config.yaml
n_layer: 16
d_model: 768
n_experts: 32
experts_per_token: 4
d_expert: 256
d_shared_expert: 640
activation: "relu"
moe_layers: [5, 6, 7, 8, 9, 10, 11, 12, 13, 14, 15]
router_score: "sigmoid"
normalize_top_k: true
routed_scale: 2.0
balance_loss: 0.0102
balance_bias: false
n_groups: 4
groups_per_token: 2
init_std_router: 0.00642
lr_router: 0.000492
vocab_size: 47045
norm: "layernorm"
norm_eps: 1e-06
tie_embeddings: true
optimizer: "soap_variant"
lr: 0.00158
beta1: 0.95
beta2: 0.99
grad_clip: 0.5
batch_tokens: 65536
seq_len: 1024
train_tokens: 713700000
steps: 10891
dataset: "wikipedia_en"
Below are experts of layer 6 (counted from 0) of a mixture-of-experts language model. Rows are named router (the router's row for the expert), up (a neuron's input weights, with its number) and show model dimensions 0-127. Each number is 128 + 32 x the weight over its row's rms, rounded and kept within 0 to 255. Numbers have three digits each.
After each expert's rows: "mostly gets" lists some tokens that are sent to it at least half of the time. This comes from a sample of Wikipedia text that the model never trained on.

# expert 25
router:118154130119125120123145138132132125148099148200092089079088168153157210136161133112114112109102095086169139100132081124120137086102155148142146070144212153113067124139139118188142168087147111143113163153160192123104103183065132187175086142087125089082133118094126109130116132130052128119115103229147098152138082164157113155075107170078086072129137107119103125141108155126143082099157
up0:124140098125105112109112079116123124176136164105178132122139065157154130152140150094116100167080151085135065093138102086158144195169112111121159173121183060177085212125107100130142105168166104121153165148139182131161150190139061129161113130104076118157171155160076171140128123134122170157176152142135163107172086131158172098124201145137149128133137150155134155121126124159128070153170
up1:189145090022150126160124152173128098125135144142142157155130111146080098062102135113148087209146085171145128179084130172128113060104162087104138102159132129133116149121151169155113141170093154070108106108151164111049138119137141103136123114096102089117115079156150156156064094135191085146103134138163110080086068154146152074134140160139115136142142127143112129157095101137132140220170
up2:098132113127149088108160102112068151239163099090103100089101119189128132108110101087129094117204073149146155108173148116050063108154136131160106176096127173108105070081178159128131079124104142164169117135183107087094096112120122122145117128128088176174148086119181134134176141087160099094137121129117141120062145130074116128143122166156153175063163156165118166102169175147178078062118
up3:146173214107168109119134152108151123107036157155139158146069104131134097179145078079125068144168128181068067144115151118102163150125053149148141133106137074136103134200140096166138156113080127131106106176105125140177053102100121094162109072153116161147177067122123201137131125068153121111105172134150134138104153116118131132097102134186125113064073103173182156115130137138104111136171
mostly gets: "es.", "ers.", "ation.", "s.", "idae", "ians"

# expert 18
router:124145168151105129093099103120172070099075122102119144208151146132069141145087151141131142115170080119107118201151100106123107113094139128137149141142105172137175133144142082077153122083122144131105156153089132157129161125151094144086093139077130127153175095083150021114190159165084166151223133167249147053081082156143067141127158181117129098078121088152131111175188135077178151141115
up0:143162148144117149152122140131118146147074109166177115204153188133140101115139086177145070135067146115150155180185074160168114094097113132145131146210144096133168151137167110180120151104066086133141138168130132115086143151121121143152112132191145135192159131082109178164113088093137107151121173162084178163160121126176111152154201173109123093144120106147104110110142109147127127112081
up1:159139153162139096121170098160112154094139137134140107115145156147121089022141093130177107131108173145108098133149162123087137172106152100178180141186144110169152167109170200117105153158141174136116162111161149117157116137125099133131145093155102174137206092155174184104085100188079090149161135118076142106112117137095091141198179205078097149147130072074098140085166122110125115142138
up2:147143136148154139070148106135130112148101150156137120205173083131114122128136131176155129150072175135162155139109135124076115195124141126110107151168125178154127136167158140145135148105129118121161127110139096099165107137094129108135179103103179109109108089176161139152139083141147161132112099140080109111194148123103077172151155150133147137099100144150076121110109172145150140146052
up3:126142100152134071175176118096148142148143140107161103060088205143121127119196159105161134102142050137168163110116162132142154073151130104155102134101129139156125116091188146066101102160137189108100162181139153130146113106095085098172084148103096118153176128100124131135152137147122160106144100129144111169130156161140100070142160107145120174153121122150128081125145143123125154192147
mostly gets: " (born ", " He was", ", he was", " he was", "- Born: ", "Personal information"

# expert 2
router:104131158066195101134107121145110111128136159119092016098190077159094099135172094101114172202067133052115186153124130199132143105122198076118126114088119166134117100091097095116189135106112161174139186155105084143097178171116108148190088162132153137153133157137105044152140150157124127136134137061122160145054139167135091146116099140120190106020136090129113133095184142151132052067138
up0:139116159129129104103119146086174118146210183132111103087128087138115103182187110117102149160136118150170144158110072142199154160172147134095101185127128106141163123135067101074072118134110148136084179142117137038066175169115127116135107173150088067167151168076124112101152150103189111132143113191135138148137145168147132134147164107061095169191115114119111102103125155140147096116131
up1:190148120095137059120161111087102079125159194097143100177125137118131134138091168144134112147135152115136158160138075133108132062147132120099092133173120168045136090166082128173114070133104132145125173158162094158125138182149194159153149163153104162145115175159123118078092117165179147101163097079111137103134112177101187100188147096117197101181166131046146139117060244115100113145131
up2:126152112040175156188096149139124128146127138142112155080188112145147126105163125131097135144218122161126117128033153161158117182136150123184139074094114051095151135107152146182165106201134070088139118144084156099131157090156134156159151125194091131164152113143064118163131148149051169067123150110105133088107109128152156097108144070207120174155134146135138164168135147101131107148125
up3:157202117190099169117199144109085155156193130126098075099127083149145160150126167092098122131132140161089138137129169103108112091121113141134053110143136146088123174136071143140073110131122135112137083166188133147108070108122112112135146120160161076115168149094130200115140183115164095099174109076159118120111144147065106121105180147118115100147109139119190131152131130118093105128218
mostly gets: "ford", "ley", "berg", "son", "ville", "ner"

# expert 17
router:118069183150145132180128212151148074097110148136073171148115096138132164141145170083146143135092111141131194233116146146139122151126186152130148112132125110162114152099055139227113111121143151172087102152119118165082172167121104131083103151051116123140116111132119182143187092087073127088125121123117114140092086171146132124193190092164165124081102077055101153158160058104162115157166
up0:103143118112106135126160156157118151095142083177106109140113111161099094106157147074161155091071167156187114140098202122157082112118177134175131070177107174122151127027139133124179085057176096128076198119143121114118150072158180115046089092109118168154191140181112158123112161131166177143116150189078117146083160130135171071100124137159140179157113101139160138137188115090148123111184
up1:133131144152046128143146104156088093140131146145147165129149052143188111086089167109127107124126165031158115127109132093098128119170144140130179138148096125136106080158140173167150144128067211206112079139131109084165147135130108147172150219096122117171186112104166127126166184113151148164085174152110115137111114155111094124190092119151137099152135070119143062147076123129097068073152
up2:099094104162032137100087184151120129105076149179199151117151164128112145131150140145152098089179099107131161101182093095148101153091045136143186129153129142145140164116105103078126111082105094190120137108166093104149173170133139136144139156112122140140101137154125075113068172131184184125156149197099113091127130126110168083141130127118172071140148119112063098111144146089154128171106
up3:162104085118136122150158155132142131188152172198175092113094141147164168165092201108075083100088152085146143116168121107121111125100146117195116113073105151123093110096124119148128062160185125114181112185146120122138149157129110171154125124059171112102096197161156153088134107150136139095183097140135141098091106143096116084140186108103093106126124149131174116113096067147106116166169
mostly gets: " he", " He", ", he", " She", " she", " they"

# expert 22
router:172125166161166075106130113158061108100171132132057057174079076155146153062137136147111114094111098075116138154103162155101070088108129129118147103139164114170205149146204128089107099098119121152153184107134159155133170150167136131152183121129117122102100090075112096135157147163067106139188108146165093117151136065144146115161121172142088097158136102146159138145186111090130116133153
up0:137147084070135112130153152126100160148123146130128168117101115172155148126168069085116141077153150146144090195178126148202083140082117157146135223085166110088112117163126121091086089096175123087148138084162125153135158150100129065165057129120166159215199140099143118098149106177140119158149165189147156093105148142134156121086175156142110153123099162167118129177167144155100083163155
up1:139105142090092108110145131082036130136163108124166100152140100101133132169131073142080096130072123123121170096135159088121157092083120086117134072082158186199121108170144145150144071107166128111137179069092158120127132151119142114128120135115138084154163166153061075106128135141125118138067124151165131114156201124133086177097128069117081123112072143130107129137186091132115131139145
up2:163048148129143168107100116099158086092104098156141134121134130111147108109084125083118136130067150166130082129125138148121123141108124189115128125201152090090062110153088103086151091123159060142139152147094180160162084106168134099106134130130115161155093095079172141171063125177105109081102101129106169132115115140208142112155127218172078143100155106056066154160104143097164190115175
up3:140161090127173084151142133171123134132126143127127107120118106147117135145142148161101178161137114086146152132126147123143134097136144161167147198141138191134141133147112088112065077138086107140125139142125183119146105183117150129178048109127185119101079141086097134144125117129102078112106143132122114181133103077133141162111126169139149100117144084134125143166104098133083149120143
mostly gets: "- Coordinates: ", " (age ", "Scientific classification", "°N ", " m (", "- Born: "

# expert 13
router:156251152123198116171166120171168125120121095128147176128096182138142170124158116119109118145133093080162205128136162101093140084130166135103111107115122172132078181129155172157084136103133090133087137188108147120123099112131096154169142142094132097085095141118145091120176126127116181101176187144196128079162106130166147178202051091091146081131128145154150098177079089122089147120174
up0:128144109142107072150119121134131149105163122117141168113183132105150095139113188069115163124132117132118127110104169156124126068117128117107109157112107101118114164107181149118084154149131129141095148138163120099158149067098109137133128153126115144066087197056117162087129099106073193116135154131080154138116104114100170112118053123159091110111130098129191117103192096132167103187174
up1:148155089185147151139155112186109136096078070116151077150133076106104149124129153184145120152137137080142202106131126055155073099132150139150142164073096176158147118144139062155187123112145062113114079097192129087096122131019065139102144152117155140081105134121143107150143127155114121092148047186102120134196158087103107115117131162115145176140136104143095082133081084088131157114139
up2:145184137139089114190168107186139124145163118118170136130170142182124157121156108146149162100094111140138108179122155140124138140118081119101190124126088169126168183207153154094057132118149112139130100123113166131152134155050131128110121127133121175100126096124098134081129117101146071102110170141084119126141121086152036068131141112212157141106133181138186150172110124147105124053169
up3:154099088070116140178179106151098084193196149174123102115108242139114166099156124114113140161126152160177142084067128085136138119131137092145100118119153136165119168153202112177149102142178099121094062112130068096136128108127104154122132126164129122100111146162115175095127131147168147158160135108114155110160128173106143123115098131069071143123080119147131098145162119143150093084153
mostly gets: " is", " was", " are", " were", " has been", " It was"

# expert 9
router:144121166159085150106233167155092112099082144147087175115109152148149240172096125137104137097102113151173174119112089112113153086108190165127128171085158210094155175219187106113079159126150162120126129130092143094118165152131131186100089115187116123052107122117088114168138146137064153151129144155129120125122062153162148130114088126083111144179113089121139128179121115139140161129145
up0:116181093110092101113147167131094169127075138178151168124133163133097114122084079129084176100164113195142157150102123226056139106160159124112163148169148152130147164114136108103128159184124169127090128167125081050088118132111093124099137165128149116103099106132078059143168153112103087140140144148105111202090147098150064149162096168105151130141123080154148107125155185127114178122055
up1:153100111143080134114203139217123165116131098148141118135127164186147166117138167153117146056074140137120123082123101102144095102096153131127113106134141129123112136123105130120060109133120097148157113108156231172085126158135147099121113100156123106187061116134089066127134126144149153073159074155117103171172139134096121118113133195166139187159165121100146072100175155033199124111143
up2:103142085126105167112133105124059114095108080085127172158169112174133135123112136164112145159128112136068201144121104188090071139187128155137163075073156182095107180143094159147112130126153170130098122197143086132123117143119145119144094136166119097057139134183052139135133069089104189139124142166090112090077132096112101122149090164134130084129177114144114133101052133096145132158223
up3:182117083119180151150138159064125148116081120135109124117178208150160061060129179106098178186129146128101161146132072129170134174163199136157107121199180116143097071126122094170110138134091120152108123099123164159124106154108085111061105127135100105093110096182080139151188167134116134154104110131128151102139144139136130060083097168176117056135142148099115103150120150080206206092131
mostly gets: " military", " political", " water", " car", " law", " power"

# expert 11
router:137134121145141125098151108202130076091155187147123117073126122178126115014110107160115148105128112128170106073116151130107151068114118102089145106124151190151120157144198116150143126103190114107146172100136127107130139155162188186094117086176132143117188116073127103174052125138128154126156142134156141133175076125128098153161136113091101121140123100104161079133092046091105118097181
up0:119086144116135155138057126137134136139130101101125102166087181046157098151133099151097079059145113146158162123110095157075124188158130121081144195128122093198102061147096120075113086075152145113098095125127149099097167139082133125119121150130078103143142148091094125144122065144104054165143127191118101118173169129091166121086159158132175162099128075142128123091134055171191112134106
up1:154126138134172110138129217140095137144102212107058120108160099117106107115118092126135116130124096129169101147086118128147138161140075103152135132127170143115100148098157122116131091106127156122242123144157160130166142107151175093157129131105128069143076132106136161119118133114141129137146142146162169138140055014157135083162176148175094081134098142100097160157136122097134094120151
up2:110098159069074094227153112138149061130117184162105139131126139117176128119129139211186168117125091178151156121143097130093108169150107185123127148124103115142139140125146115067110126162125141122122061145127099151074169116174184146164123174179220094165133079093124093142145146079116179116117146105131078153116138109136093091115111152150163113162154144119133054151121115150127121217098
up3:159125130132173121061069118099117103107151110161122126094147150180147085163106151051080121134169102164124078019152121160119055117093121139122169229147151115182144124114153102180142082191120118139098124154128185077149147125180136120082132173120072093111110154140130186123077080122121176056129141118110131122131071055115162130123066090057131104147142115181183103116175150173100102121113
mostly gets: "\n", " its", " their", "'s", " and his", " his"

# expert 5
router:114183204100148109115153165139110111107132110084132103170177113135127116114144126147136123139107132152138069157066132106179188134095119099136139188180140182135123162124128189151111127163166136133188128119094174137111162191183112079116098121156137146109125128188121154141086089146113175140124138145140144066095069160145087133115105131094109108133066105079093169155129088130110125119152
up0:095201109139155162187154152137172117133123177156151163115108092100108090099099173143137199139170114104115096068153182139094093112121140161097070138097150140177144158117195151155122098096155078147177105113126150115112063115125196110161154148137161128100138124154137088102139119096103034112123181098086167107097136179172129182158143116151129132133112122185165154148091185103155108117109
up1:134163130176112118144098124149142182153103091079139193111124158096098124137119092152116141102110114136163151136127160120078136112162136097160115114141155164051200095134131102121192109083175092101096087112172130136152150139176207127136090125108080140125081157086140129092119156111160142117106117126168146157183117090182147123045125104164072146142101099093129165141131125094190089115189
up2:140153106150122092064176156156150176121078146090143115118171079084157135129103129150160109040131165085109166167072132150130130156085091121102083116153144157108135117134035135116163144107081181110179138125088141109128132158156124174117128187123101074067099107116129158161092074082147078100129146147157140114088120167133145119181202117123195112162137152144131108180103115173182135144140
up3:168123114103139122119109085129073088186126137137124148090141116116151114134096087086137071122134157137136070115188173178174143143097099101118149168188112095122097151126048135124074063139136125096139122119137070131097151118124092065147140120145123177096104167124119108127081106080124198082088185144140168169163123093156057124080140108141117104139137137104093118196107061115130192110092
mostly gets: " had", "ing the", "ed the", " having", " took", " have"

# expert 10
router:124144130150210117125145126159121101129115127123120116144109123156153182147123080161153110107097093117137088139103096119142129083102117162167197142080119116103135146087113115116149142099193147156135161169150101178125124132138120157071100199212191077170212104104137096143178140120127138166133087144176118165130154130114147151098062141147131124101084120105087123210097153149142114151212
up0:093113173135079137091153159159126072112083170130149113164130183156129073049188056104098162092062102144133094143111123119180120156122155158148127129085101108096173094098169186120101136150142151126157172191080132115157128133132141117075115171158145096128132166096101111167119137099194115178122164096139113199118143186146118155054123127130127152140120115145119114161113153140126127139120
up1:172169102115144113128119100148140106167135139187146175125177108129078139107150213133096125161158128134114117154161136123110101086125130063130064154169141096117156140123171073158159153121119075118076091179150103131120081153157173145115141133156188120072150155111157121105164102134153138143146135176105126102140122161085071105150170116110106150127058156131099079097131111114143107143113
up2:109124094125170129140133182125121112145172128093113140125121140104140151132115130125175111207082092145187072168102170134151075083130096121164166114104152191122132134100112149082082106119126144121177131141069161177135122130085150158152110140147060115091112135107128230131110141119160160119130093192105047116120096155109126096098116125122121135144109095129140054128080129119108136088130
up3:139120183129170056116145090091126088151083102161100110104196073133143130111147090109150119104150148110108143158115152104189092117147141102141115146134135095115136131109113139129184174115070089066110046177117107090085113175102126106087091138162094124100140093152132178123136096134124188104103117130145091161119138106133106140147176191101157127139143111118169162132174090100147160124080
mostly gets: " |", " |  |", ", which", " |  |  |", " | T", " | C"

# expert 15
router:129110139128096124165122129115106084098089123167122138108103186174150134160145040138123130066181099148151126052121086194089145079071114152163198140175089202125157138096187132101155107123116117094166129137158088191072147115110125153131110096112168072211212102055141123153128101138125126250148156141114118119152088156127027134099162109167138160084146108149127000212125109205137120149115
up0:192166171150128140093148078133087100105176133111122137157146162148172131144124129124061168184153119101091028112140170166162031072111143097142143130135117098048158119126190065156079122094097202113153117135085114135103114148102119140133133142155149162189145104140184125109119153183099126195128079147122114112134123144118147131127130129121118175144168181092078113139073106147114168148143
up1:145173133125131109094163142138134153108160083097128190154126120114131101128116134147120075124181146105157096070155097116124142141151119184080163188118167102090144106142175077161091156102080128092173083127162136084132083091136086110113121165133135134144147134142175108129105160108096137109141101139193046171124080178160190161102136170092097098137090168173085201106129122108146103143109
up2:105107098133117137142121073114075096070082112087102121174127099132144122080103073149139146144108077087105110071107082120139089150107141117056123117104139098139103086139065187210142058116166113122121165077065174158086140132065133159104175122208093076168136136107081101087134097133108199089122132083140188151149133079171142142124163127077170167174048171066141086120146147215121101175183
up3:148128069151085110137121112121145122146178118148193108120143109142108045117123143117140090096103086124179151183149148152140155141139117144133070158148172145093103117137193157129152143082178165080166138182120126115097168167116183145107169101170103148096140159119117074071088067114112063077119080136149112130161127097120084145147092117166121108132131067098129107080115098128159118116115
mostly gets: "\n\n", "M", "D", "P", "G", " | USA"

# expert 27
router:144145178162124094151171171110173129079135129172089149192094086155144160163153069203120114094102169041144094096047120115176173130128131201065140174098098134136140125129168121060153103141149137149104103086106131150043135188142174114127130116069103062009165085117143155127092125125106116092174093118150098144111152183105147124200130180107089102182093087141137172115131096093137122131180
up0:108140107104152109063140122162125092115120168085163137092144108171200147082072103170085077101180126165082097116092155130134177168201067097179136160165117087137106155192139116171081101126114128119148146162084173149164132109182085097202181123112114147103101180146143092126079120056114145129068184183124102080191140148126150158127137170092121124192125128168117128114135121104088141042167
up1:131105126206075134161177194078086135157101176131175097123141099151110119113177145141120094164124071125105121181098164164134130139183131133157213122123133141146144112159080076099101081110104125121145106135138123106128129182055105109188092156138085198095129137188108153172119133038135046130153152146126182116112153193095124116148159060079144107050182110150154110085135143084127101117141
up2:110126092168177127155090170113157093098148158140150093117173160175167104158155125119150142129096066114178080121102091118151101080069066160116105190157108109127126174064118063106162134107071114142108081146134105157135102214145079124086145155131095132111189172107119142167136159112112123127146149090118176156070061131121128164150068123146111121147138137108131121114158057094060070086166
up3:101175154153100106148103142102162092159159169147148135168059072119129117179199106111203108123144125109192145143144160100145172117099115120135137218113147123150139081125112145185131117126136015148111162157108142145082137093155175138125151214123095129127162166115155166154151106069127158166078146094105122088131108145158116162123186153152088164133162101081063103077108141102148163125107
mostly gets: " | ", "% | ", ") | ", " |  | ", "°N ", "; "

# expert 31
router:122119156100131081071179116129156117121139104069139088045122073150098198152126239161123089161144109134130074073108133160065155136124172162129142137143106098119110092171126154114087119148074068135132091139082169136148201114109102143113116109085137078044083085138159111091107123145082156157136113145167114141160127154128140117070109153133094095112187109108136175134180053133152132128176
up0:188150132147098140118151087166093127116127131074146139139146189144193131099133102106179169092147110104187122119198180120113158128142088078144134109128082065134138103161173092084106076135183138148135118142084113122086200083091165125137129148116152129183156075118108166169160157148100172143176129098135136160117126168111146163194125164080086098118127148156164151086093133145129191146166
up1:114156123159135174109135132125123109118153143142146165131136137149112175096123155102108142150124143153209152133175147083100096105108170132077128074073119074133049160094157113150112108124163114134126105118090119125140175099138118135137149137129111162128168097171106117073154091131176122096157125159081126160108127125156126161129062113163158120147057158173076110131141165128115111093121
up2:104187140060103134135122125132120114125120163162059132080155101137134096182088112114162139108125077098180128146134082167177192101104168143064101128120149126157111111084140116121173110140118135097121163127049112153135095148113155091102115146117095123130128140101077133147122126163133145105096112108098126171110105085074160109101181170139096122155100115169094113103137174100162155136094
up3:099134117132103124139115121086180159129124146159152146111112186132158102162090106111133095182177115131130163173140105116109093125111154147121114176167135111156149165167115182175097136103054190134115103134148073110092170099090154155117157106140162107147116129126118128189166126099123172096128105123123142094134101082114094084183154222100108117145147165150097095125146099149119106059130
mostly gets: ".", ").", " =", " ==", "s.", ", but"

# expert 7
router:140094140071145044184131171120197078089118108205096126128112131162100142089125148174137168160144094120150106098140135154083177117113121143116193074134143135059121145145128126162125147111108115179113164161171152120111093122131148172180091133140077120103120115181138112107075086138097142147174126107170129114213109149134113151128143148133109153130099091166105146182071064078117078097134
up0:150116154125122101140152142124165154097125045092204152165149146169061146117180201110171135153170111131115132146123151121145050143136135104183094191153176100087141094142173095156114124054144117130175165133144147083155114104130089130122146157103113152121066157115092130142147123113103110133148154190119177092135144113126048166087101143099117173109089132089091094178115116087141135104138
up1:128116166130167112173154099136097130144145164148139160143153202145125112196119158130149127085081118101156108103116160106152060081112152137098153097169114165147066097108064122121100167165167132105183103139063126166109122130144131165100165142145134142114145135153167143107131085159089142114151130103151164151139148034109116204093096076132183122134139159090155140086100131116122116107123
up2:131097160089166194115104055084134087101137183091126162170114101113139115133201156166082087115169137094123150113154133150123177120154175140168133129187129159141165140101120141135127079124104171111141164144188125146115075142103107133100097122076060111137121121149150103191164139082208103115130104177141168105081147127076134097141064125148167117128133126112063094174129173160081105089093
up3:164150110099108076153193152061145160083137138109104165208177107150105088102080064131100141093112089184133107143112145082064134157086138124122101150107200222090116096184088130119131100110172097122148144096138184106137170115161130108194145117137102111101090141119181147150132053127093071063160076126121133161172122150107123140157092108110132216116159121150119195088136161099093114148088
mostly gets: "023", "025", "% |", " km", "%", "020"

# expert 28
router:144157155078116136133174178164139151168145125161113110131138131117134084075135167137106123200072107077162125128069116200208136097073127108145117076065191140038128151131107150134101154125095126108141142158135194108106073143101094134177110129105198110059128127099163086132116126181083166166180089177096084108067084125156096101120202210143173077155102077160156147126180124146155100089091
up0:146157131114185162086121084170127192142073167127168098157110058077127157091145143115093095158100128132141164123159143160103112132139106148135120175115177147170122090089162186139169148156120231031134116119166207125076144129096155177121102091111192161175098093098117105113096118113120187105140141149138110119160122132085168141102143130158174110094069100158121150063110137149139112178066
up1:125122146151119103110170202142140191150149111128124098177093120095110153101109068097114170162160163087125197137159132174159090139092133145079037133090078120122123190105128147141121152103108115134104058083158104158119115184163124054090104165188078186133096066180140107139101136130136182100150100138115071141079058142130123113112115175100163110094146130124189165098142120134146106169160
up2:086162169174163145122116127138184120131126163160106143140189127204104136094135143113150125161142144110113098157058144162124136097145150089111142135082130121158133137160129163094091112087181106133149133123147182078080100098161122144189127119109137116130096149125204103053116136101143120158057155103177156095153114119108130154110086128185130207099117163076116081172144080109076168158123
up3:130090099144145093114138159163113089131137134124175138178080123137111038134100118095057112184121139097177132122113145146189090125139089120145133129090121232117135139185121104103077171155096152101118123108138145124184175165109148127151096145156137101126156134184119105120187101156088161125174203092103132151069163135129133123121131186163064172139143140137144117199089143132203131184107
mostly gets: "ator", "ists", "ular", "ions", "ants", "ologist"

# expert 19
router:136129139095148097157120149157144054081065085160134122154158106110096114173126079111113183099156098123124170165127111094137184136111134138148172155207124195151123154133137206118180094159114126190104094098052141126087180135108143083109085125153173081141166062135125127126137121110185136132099157116168147169146126171145122153098069104151173157152116115139066113224115090124122068149140
up0:112108112016144098155141133096148108129084103119155135067130146127098101133151116059092114164120140085187160178187168174098086103143189202133099138123152188128100155135123171095121175149132163068068207148128166163167140120131124123149157086136125095152132098106131183150147075118131112101148149088121154144158137112080156163143179112164135152123168149065071110131142084159094129125169
up1:072134132130110157103120096139099134155172154151115123082086109136134132107163167145168147211155041168138103120090155101107115160132105094152147073086074115143081072086091147156141104115186128120128107155136113118119110176158153142142125089123124184130161066157131127111152090113115109105114174179097154161120096115091105169132121099164136107108143109108076115121177087135108052078143
up2:138121152093075127164208189092189219114123183123118113169125107100111112069159116096087140133092082103135137121141181148186045088140132082149185079160138176192148218087090133093138135087112128147150107144160154132112090122115190136138115119109117134123173118147068148160120157110160163090150112132102120072088124110083186148140163185092114175151135157156140185124174154136102145133119
up3:137094110129148111148125107145123122154133164134097142101147048143186127149134076135151136120121144105143164172121101054144135118073093101127134152104095141146144188142162130139119097150159127146088155135078112108134147112157115062100070178123144036144144162090083154124162133118101091153116161170128135134168126100139151094159114112127117134173125133142111090168110139094096150154092
mostly gets: " K", " Z", " Al", " J", " H", " Y"

# expert 30
router:154107142112123144097145154171169139107051185118136061072125157142142148135170150154103138161168089196162075129152148144106106097112126129107097118159084150092186140212166129129167132116143172127156159149113103149137150110125104181114119203148170126168064135102194118172135100132097153081154182130196063116160064181132132230103142175115127074177194076149169105157108135130129127105168
up0:233141117065114187139091136215170149136159161136150110120187134133095151126142107145110119143118140113175113134134112103112085127136167083154124202176157113071105133112090131137144154129188126136202124147171098088117172125137075099114131123145106086148191115158053108186109095114141128094114145162100112146167105107184162108126133163090150165108140127165124196090149134160081081131087
up1:112111126106053133130158126100154094054101074102119147112123183131121135110137210156092157165117153130130050119156146133044134184150104169147068085130151126140125145147172144099065097172107176109138154134141191149170126126170119082140148196161124150145128106090131204156096119162182140138159138149125182221173081086120121126115164160122129151180140143146076096137152118153152080161151
up2:142171117114173122125157126176143153102130084084140063071107186163127079064157209191122136111159136106143118122088094124150125126158094068148170098121144137137164131125168163083127127168117161080100146135129073170146161103200141163169136131114137130120162058138159188132059067179171159130192129146152097102140142110109159105059103135094167100056118115096100140141136101137186111106133
up3:128200103126158128106119144160096151121126133152117156142124150093165203115125126116109139149197177125127069093151095110103112150167178127093131094133163080138134123122133120122081122127142050074164135146047107127068151116076164115122175128123112147123058158097137129136127123097146107123139104118150051158145147160134179220136101124118087173134141107111070094121132153102126177079156
mostly gets: " World", " National", " Championship", " Award", " Committee", " Series"

# expert 1
router:143123130095126106191145126159086026133040128153132153101105159122163189131173132167120179211135095136149136098104113128173114142115134121149164029133136118094112177127158141164148131087130185175125128093141118176003170108101185198161121168023114117137137142138113092117135118172080142144162129119163142059146039101133156149133118089131185124072176108081079197163147086082141140111118
up0:139084117114096132130143125138163167180149082152138120156144142150127126122128149106085158119102077136148147120159130136129127108077080121113134152158186084111113119144112157097164158136167137076113161107162118123124054068055149152225176184117117128211144106186068129199096119106133150079133176155154100096115166119124066113161124183114104125156101181093136126072175099129150158142144
up1:124094147220166064186112141149110204162138100159113145067086140098110115037118145097132073109106162139161110142132164160133148159063099093065152148161122164076151158146091181149051061151083122148172160149146126127136101165127090138124114129200164113099138128144181155158162158126120130108145133202071136129109145183124146152120104120194149124145154093116102141132120157146082175094137
up2:148120095124135125160160133151143161104128118097061125140124131127109127108108115147175130159095190129129134108122111116093196117134143108122187145095134106056093162149060142174056095082123105155157145180188109125100093151086110144120102122070158100186139093137088112176148082123191124123128087151093139148080120094110154104081168131173147122048111156154126161135113124085100147132113
up3:140172165207118153144126170128156111134112152129144122194170152087093144076141146130128076125152143134082109082130123068129176089120143103119152140171130136135062085109117035141067107124115119099121152173158111113118119105106125123162093143109147100133148155137105091122120093111088108118137123158140130053062120091094092156144128075145107084184142146096181183125111097120105153072122
mostly gets: "8", "4", "6", "5", "7", "9"

# expert 3
router:143136181138151111098126113116103137132014203102089045092111112156134158067134108166114121136129108094108133229102080103111184093120130200080139118170161101092170127147163114122185135117094131146181122102084177154101115099166104190132135143123141136120123168125145107128186091152158150151119169154127102172176126238143159146114158123090139136142168092143138098139145129116155116151129
up0:186093112109124194050152128107120125160141123061124130134129152152141107123090155173115136185185115180069127140163104115116147158119139175101138173121113120188110075177107139129077115112151145182147160143126134110149030164136019156126165114095137155168117126100117192124081157141146205135148120126114104059107147101127185107098155153099152163147160135158163143123156134144102193139137
up1:121136205166141064161121106045154129132151143162111076122131170089094153127168143128113056104163147128121133169114148104103093143139132057113117170187146116106136174168141149098105114124202095188145077209104184194123129085164094124125198091115080130017089109072118189125090135127180115140077162160129123147130133214092115192102034121098151081141100134155121172094145144111149033119058
up2:153148101190150080175067108113132150113113156176110151107145122089130175174128077153162119130068181107089173127156140079120160168088144152145117126159112133161110148074150092150110134126093123207132151150076162092072142113100161115148048146126150139133124178124110203140172176159145158178090141124135120141135119183059124131138075108127168145061156183114123155152124113148155136103117
up3:106133076143178145130143137120148100113148173156104140091134115198077144137151174073114156149136112130150144135107179071074182198174132115106150124131180174069139120145160182174094096104053055145138167152125172132129174131119138100078122077080183130147142110069074149052201116106198160131133081107079079155090111180185108092137180141111132119111146133174192084110169099102101124114137
mostly gets: "th", "025", "009", "016", "013", "024"

# expert 21
router:134120095099146043167105100154133021087095119114098107154090106120115187173141100131097128081144124111128097171157108109152159074122162163129183156182148185166095146106161149145161132113155163145122110116129117194089203118165126137123123163093164090136145079127151115117096127136053142150128111101143142174150111192132096125097155097212106127114105125115101146196084115132113048162104
up0:153154057169124144192143173069134085134145161101161152131147144128077160137204120098149115103098173098172172096088123186166108058125152175202106070087104145092096102137074119091128160098113127126107114155107180101167095160127113142110107124111209115135136141166158183157152095135065159191149149146123106089091092112094158114119155122094085103178095170135150159125102120117108122073141
up1:144157144115096063056157140119159122091170127151101101132103140074104163056189161147183156089069103107172147145132160120136158208193109143153138145074152177201073161161123179178189139141115190136114154149182099076109154127081199116104119122139153169134157106140159104084143122106105138115178112092186161149110114067121081137155153120139142072150181126123077146180166105084100147078108
up2:126093094130166132183164188166058137131119154114130078110081125130079181144132091128153126124171152132128097076085124162105164139120161110107168153128069126083143152137136172079105168126126167147123114109161108146088154116181108097092127178134132131143193076140062124110106090120124157152127116109100116115122146115149143099138110154131119152158105142161148116149118072178168151151129
up3:112127107153126093170118116156150122113143177086118138106161139154059177096138178130146124152117088083142151145149122066130078098124110107078114103163165151120097155134131105153136111111152095119155171117160123127095125115161152089137140120148103057098094100113125165058073134148168118111126118168151069142146100138124167170128133117106125125099064148059112123139125145143125181146103
mostly gets: ", S", ", H", "- S", ", B", ", L", ", D"